Weights of a small mixture-of-experts language model, trained from scratch on English Wikipedia: 646M tokens, 9853 steps.
Below are experts of layer 10 (counted from 0) of a mixture-of-experts language model. Rows are named router (the router's row for the expert), gate (a neuron's input weights, with its number), up (a neuron's input weights, with its number), down (a neuron's output weights, with its number) and show model dimensions 0-95. Each number is 128 + 24 x the weight over its row's rms, rounded and kept within 0 to 255.
Before each expert's rows: "raises" lists some tokens whose logits its average output raises strongly, later layers aside; "comes after" lists some tokens at least twice as common just before its tokens as in all text. This comes from a sample of Wikipedia text that the model never trained on. Tokens count by the router's weight.

# expert 2
raises: "2", "1", " |", "3", "4", "5"
comes after: " |", " D", "9", " C", " in", " V"
router [142 122 135 126 145 123 151 123 129 113 144 152 122 128 111 152 185 157 148 129 115 101  91 143 182 150 109 119 149 166 135 159 150 108 141 133 144 123 107 150 141 132 137 125 151 125  98 152  80 106 103 103 156 148 103 116 151  96 104 157 129 173 167 152 183 149 110 146  95 130 151 128 173 105 113 131 126 107 166 184 128 110 169 137 109 118 122 110 161 108 123 140 110 121 112 120]
gate11 [117 105 148 121  97 124 125 124 154  89 113 157 191 149 107 136 111  90 107 138 132  60 138 102 128 129 123  72 138 109 137  92 104 141 153 103 121 128 132 108 139 103 129 112 118 140  99  88 148 130 111 116 119 147 119 107 133 149 115 141 115 119 133 164 121 135 147 134 160  79 107  98 117 170 153 115  83 128 137 109 160 117 139 123 148 161 116 135 126 115 201 161 166 112 104 115]
up11 [112 144 113 121 138 103 123 114 134 123 111 149 119 112 137 107 117 124 119 120 128 123  88 150 123 167 164 137 110 171 183 150 112 153 126 109 113 118 144 173  81 134 142 151 129 103 160 136 131 135  84 114 100  93 128 141 117 102 154 112 115 167 141 161 137 156  92 112  99 143 123 144  89 122 132 147 128 130 154 134 140 126 126 174 111  80 123 168 113 173 159 146 134 129 111 175]
down11 [144 163 125 117 140 192 113  95 160 131 103 123 169 126 173 103 160 146 143 134 149 140 135 135 155 166 129 158 120  72  96 108 152 105 130 143 155  95 133 108 158 124 151 116  96  99 137 136 130 124 137 110 129 143 118 110 129  74 152 154 146 139 105 127 163 119 107 150  90 118 139 112 132 115 161 112 112 112  97 149 149 139 129 140 105  87 161 136 114 144 187 106 122 133 110 127]
gate12 [142 127 135 159 108  87 136 146 127 126 106 123 171 132 142 109 116 124 167  94 106 143 141 102 170 113 127 124 126 169 107 116 167 100 101 109 127  92 153 159 139 157 150  82 153 120 165 113 116 109 125  93 175 130 136 122 147 161 142  99  86 101 140 128 189 102 106 119 108 116 111 137 137 104 128 139 132 147 172  83 125 110 119 141 137 105 133 177 136 163 155 158 195 140 104 141]
up12 [150 132 105 113 138  99 117 136 106  99 102 133 131 125 114 142 142 135 132 110 150 138 137 136 119 153 137 151  97 136 114 146 119  97 179 145 138 165 169 127 152 136 150 201 142 199 121 112 156 127 105 144 169 130 125 184  81 137 121 136 155 161 110 125 124 116 133 153  88 142 125 124 129 144 172  74 123  90 101 125 134 113 133 139 144 104 117 126 102 151 126 144 156 119  75 129]
down12 [ 96 140 185 101 127  99 118 129 106 160 124 122 134  98 160 119 129 125  92 104 113 139 108 129 124 132 171  74 127 119 168 162 178 147 128 106  84 162 134  97 130 116 111 136 149 169 145 122 107 113 106 170  96 127 147  74 143  81 108 142  82 125 132 142  82  97 135 132 154 147 123  66 103 106 127 172 129 151 139 127 125 116  86 160 132 121 153  96 140  85  78 141 134 120 147 110]
gate13 [147 109 115  96 161  67 123 169 110 146 139  98 117 140 124 163 118 115 116 129 139 109  92 100  79 143  95 140 132 145 178 107 167 109 178 179 114 137 137 123 100 139 130 125 128  75 133 104 153 120 122 115 128 156  84  96  70 134 130 121 110  94 146 143 136 177 120 168 122 159 141 150 114 135 145 129 148 126 139 115 155 131 136 116  93 134 177 136  83 116 139 122 165 111 145 133]
up13 [130 151 118 105 132 144 109 120 167 116 183 114 121 126 117 162 119 144 143 132 167 125 135 101 132 135 147 128 165 107 129 146 133 139 182 134 144 144 146  77 142 160 134  78 123  94 122 135 214 161  83 132 117 110 106 162 118 131 116 145 132 126  74 128 108 111 113 155 151 176 174 140 164 134 151  84 124 112 108 148 119  92  91 121 117 105 165 127  75 119 138 111 124 113 122 166]
down13 [100 131 112 143 140 150 129 133 155 163 151 135 105 121 116 156 104 106  88 141  84 134 123 117 128 118 156 132 123 130 117 140 120 105 118 125 157 140 134 121 177 134 106 130  92 121 136 103 149 159 134 147 135 144 112 115 133 104 141 152 131 136 171 122 147 111 167 105 156  94 138 165 108 120 140 153 157 168 117 102 158 138  96 109 143 141 116  92 127 136 145 113 118  98 105  47]
gate14 [130 121 108 118  98 117 113 140 143  99 150 118 150 146 188 153 109 128 102 147 109  93 142  95 169 103 120 120 153 165 186 147 124 132 189 168  99 165 129 132 127 141 122 111 160 118  91 142 142  93 135 176 118  93  84  95  97 159 106 163 112 132 114 138 107  95 138 122 155 129 176 112 132 158 112  54 151 161 122 123 113 137  90 109 117 149 170 132 116 123 167 130 145 147 145 160]
up14 [136 130 123 145 144 115 109 154 133 107 131 104 142 152 146 128 130 134 132 174 127 148 121  80 135 112 131 105 121 169 173 136 114 140 122 126 121 153 152 153 170 109 130 165 126 111 113 107 121  96 141 102 107 107 123  86 149 156 113 132 141 131 124 129 129  85 129 118 161 119 125 149 174 141 121 124 169 139 134 128 123 126 177  99 132 109 147 125  86 113 108 111 129 143  76 110]
down14 [120 140 118 140 144 136 108 134  85 145 120  98 126 102 115 129 100 125 166 117 155  96 136 100 101 110 156 166 147 141 113 151 118 138 111 155 120 138 175 122 116 160 125 130 159 113 120 153 108 126 177 140 115  75 156 149 129 135 154 146 168 135 141  91 108 102 132 147 133 110 128  95 150 143 155 103 140 109 141 113 108 158 121 113 122 117 144 110 150 156 113 172 106 117 159  96]
gate15 [145 101 106 141 118 144 164 117 118 150 104 142 145 168 148 168 147  92 111 101 154 127 159 118 129  89  65 131 117 132 159 127 146 124  95 118 102  90 178 153 117 109 130 174 102 132 136 155 120 176 104  66 105 122 107 144 126 113 137 111 120 172 106 161 166 178 108  68 170 167 145 131 120 107 160 121 135 124 127 152 112  92 147 151 144 138 119 162 126 138 111 170 131 124 106 112]
up15 [148 160 114 148  97 145 127 126 116 154 111  99 150 132 134 114 136 117 153 152  78 114  76  92 189 156 122 171 149 163 113 105 146  95 126 158 131 140 124 101 125 138 141 150 150 131 145 115  99 123 140 119 121 139 164 132 138 100 150 135 136 150 101 142 133 119 127 158 125 100 110 159 125  97 131 158 102 128 114  96 130 170 116 125 131 158 170  87 136 144 143  97 164 146 125 147]
down15 [125 155 128 141 174 113 140 112 127  97 149 145 109 174  94 134  93 102 134 119 113 138 134  80 102 164 102 130 100 115 128 130 134 132  99 149  91 130 131 134 139 111 146 147 167 193 125 106 162 106 131 140 101 103  89 135 104 160 118 133 139 129 124 108  91 179 123  83 115 167 120 147 140 122 147  95 153 148 162 162 138 110 103 150 162 107 163 165 143 151 161 109 133 123 152 148]
gate16 [151 140 125 151 131  93 161 159 144  93 147 138 141 119 130 125 187 147 155 141  67 161 155 134 161 134 179  99 156 143 164 158 153  84 158 142 113 150 153  88 151 111 125 100 136 117 137 108 137 118 137 144 112  71 122  88 141 100  88 180 179 134 128 153 167 128  85 125 129 133 177 118 143 175  77 130 130 106 136 144 118 128 111 173 132 129 127 118 104 120 119 131 122 147 139 133]
up16 [125 130 117 119 100 154  97 144 116 105 139 180 201  70 132 114  99 156 117  95 155 124 129  83 134 128 130 106 104 131 129 121 123  97 133  65 146 145 148 127 137 102 154 155 124 154 122 142 118  96  73 124 115 160 121  99 138 108 108 134 122 126 144 110 118 131 127 154 112  95 119  89 163 131 123 116 110 122  86 104 104 129 152 100 150 153 124 170 147 133 167 100 110 112 114 116]
down16 [175 144 113 139 152 121 129 165 144 125 122 121 129 138 151 151 127 154 130 174 177 124 100 139 100 124  77 151 127 144 131  92 117 142 148 132 126 128 103  99 145 105 148 125 100 141 165 158 126  97  90 105 153 153 156 122 109 121 148 111 132 120 165 131 170  96 154 144 128 101 137 127 133  99 136 168 119 107 115 113 113  97 156  84 125 133 132 176 102 117 189 124  92 122 155 104]
gate17 [128 105 115 129 115  78 145 127 128 142 129 133 139 139  99 121 103 174 159 135 162 112 128 146 139 139 147 120 122 107 189 121  99 112 109 133 157 157 122 155  86 162 148 207 122 111 112 160 114  78 112 127 153  92 133 128 139 112 137 122 166 137 123 143 131 104 179 150 124 133 129  81 167 110 122 148 132  93  93 126 131 139 113 140 117 111 125 102  94 144 123 110 179 104 115  75]
up17 [140 121 124 114  92 147 102 114 100 128 134 158  84 123 142 146 123  92 178 126 156 100 111 100 151 111 119 163 130 137 157 136 149 161 112 124 112 148 134 121  98  84 107 135 113 129  83 128 142 117 131  98 103 159 170 140 142  98 143 168 164 115 151 157 145 153 151 107 104 122 143 132 132 124 120 179 130  75 166 132 163 155 163 123 136 160 177 103 138 139 127 112 123 120 118  91]
down17 [163 122 112 163 146  97 152 179 177 154 158 112 135 124 106 138 114 161 144 138 120  81 116 127 128 132 126 150 158 143 130 129 132  91 156 130  89 129 144 106 112 116 126 112 142  96 118 176 135  89 114 138 150 109 147 122 157 147 164 121 128 124 114 159 168 124 110 141 158 137 119  99 169 126 123 121 141 137 114 128 126 119  97  99 106 140 136 157  86 123 143 128 182  73 108 103]
gate18 [154  94 124  75 143 115  89 102 129 116 108 142  82 172 117 165  99 142 175 132 121 160 129 121 160 167  90 131 142 173 141 112 126 118 126 161 141 143 157 147 134 138 136 149 134 134 112 164 132 118 107 123 155 107 128 139 131 155 155 124 125 155 152 149 143 131 146 136 148 137 111 151 123 113 136 143 155 123 120 115 114 135  79 138 128 171  90 147 103  60 109 152 117 111 133 135]
up18 [ 87 121 110 147 153 156 130  93 139 103 127 156 153 153  77 128  70 107  92 155  83 129 131 164 173 131 150 135 169 116  93 101 140 113  98 158 149 147 159 115 158 168 152 103 116 143 156 148 155 133 141 143 118 111  67 121 119 155 140 127  77 124 122 112 115 134 136  88 159 130 131 119 171 121  91 130 142 136 105  96 147 147 146 114 142 181  86 153 127 110 138 112  93 148 109 128]
down18 [136 121 193 128 129 110 145 109 125 156 126 116 157 169 141 110 118 148 148 178 109 131  84 112  94 120 146  94 166 126 115 111 107 127 103 129  61 193 181 137  70 122 134 149 107 159 131 138 114 100 141 147 139 130 114 130  89 112 152 179 111  97  99 145 143  97 114 135 127 123 131  73 113 152 133 100 123  87 108 123 111 145 143  94 137 121 123 102 116 118 171 105 113 121  84 124]
gate19 [142 123 109 126 149 142 125 186 121 110 148 179 133 156 123 100  92 137 102 161  83 110 113 139 163 150  98 134 156 145 115 126  87 126 120  91 151  94 175 135 134 121 119 144 129 147 156 104 131 117 126 103 185 160 110  94 131 151 157 113 106 121 130 159 136 153 112 116 136  84 124 118 132  90 138 112  95 125  88  94 150 134 102 136 119 114 127 119 150  95 119 130 131 151  77 149]
up19 [ 91  65 152 143 181 129 129 138 102 129 111 165 117 138  99  84 128 140 187 134 120  89 132 187 126 179 138 120 141 166 122 159 129 151 140  80 129 129 154 119 128 126 125 127 129 115 133  75 114 123 113 140 107 136 133 136  82 130 145 116 128 152 166 156 164 167  80 142 121 125 154 124 158 122 106 113 114 153 157 153 149 108 111 121 136 101 112 129 143 109 121 117 154 138  73 146]
down19 [137 101 107 194 105 131 121 121 120 136  92 115 120 152 171 103 132 125  60 154 140 143 140 124 103 137 117 116 154 116 122 137 122 127  90  95  94 123 123 162 182 112 145 157 115 130 138  78 179 118 164  96 129 131 130 119  77 129  96  86 147 145 126 115 139 144 102 111 111 155 106 115 122 103 128 149 146 134 138 153 157 141 135 127 155 113 149 143 147 129 153 121 138  96 117 116]
gate20 [100 109 147 129 138 133 114 143 143 101 114 174 133 114 115 101 143 129 150  98 185 147 115 124 131 169 167 116 135 128 133 126 182 120  96 110  84 137 135 146 133 143 102 133 127 168 114 163 171 131 107 126 141 111 146 111 132 141 107  74 118 143 124 101 128 115 134 143 106 132 107 111 105 145 126 124 124 111  93 138 100 113 114 118 145  91 114 162 126  96 189 163 137 105 151  65]
up20 [118 188 125 136 135 116  92 153 100  86 106 117 133 113 131 100 169 154 137 116 150 135 113  98  92 127 148  98 126 145 125 116 128 121 113 106 126 111 136 129 145  94 132 136 116 169 177 171 117 128  90 126 112 166 130 147 141 147 127 154 166 101 159 149  98 153 132 192 152 116 103 100 150 113 118 107 128 156  69 164 110  77 117  81  97  83 115 121 107 115 129 105 107 119 131 149]
down20 [131 140 145 150 129 173 105 102 131 113 115 156 117 141 105 161 115 146  99 108 145 184 153 109  89  89  99 141 157 131 165 125  70 100 159 138 188 118 112 144 147 175 113 132 123 149 131  86 127 142 132 118  98 109 111 137 164 148 179 146 131 170 124  97 110 108 115 123 106 159 106 157 121 122 118 126 127 129 123 118 136 143 136  78 117 156 127 122 157 116 122 161 157  93 145 137]
gate21 [171 131 174 118 122 124  94  99  76 138 119 133 116 131  98 117 161 138 129 137 176 176 147 123 142 139 181 123  81 143 150 127 140 150 116 122 110 164 133 108 112 115 124 124 131 185 135 126 114 112 109 156 115 110 131 129 179 112 101 125 134 107 127 150  50 168 153 120 131 110 104 113 126 134 117 141 130 105 127 127 108 145 124 129 106 142 110 139 142 141 113 106 120  99 153 139]
up21 [136 124  93  97 132  95 121 125 102 124 147 113 100 142 185 126  65 112 108 153 117 115 127 155 135 180 153 128 115 141 125 169 118 153 163 151 121 136 117  97 156 140 136 139 101  92 137 118 107 152 163 150  76 169 120 149 124 122 177 123 107 138 106 139 195 111 127 166 127 125  92 141 109  94 168 101 149 136 134 111 109 138 126 122 127 146 129 115 152 148 139 166 139 106 133 145]
down21 [126 161 144 150 108 170 126 125 137 108 146 132 165 145  93 136 102 136 122 123  32 120 180 197 114 165 133 144 116 135 128 103 132 146 116  95 116 121 138 109 142 144 137 144 150 111 132 156 149 150 110 145 151 130 137 145 128 103 122 115 130 108 123 129 140 117 124 134 116 108  86 103 134 126 139 113 157 115 173  80 124 156 119 123 135 125  83 101 121 144 130 137 146 125 167 133]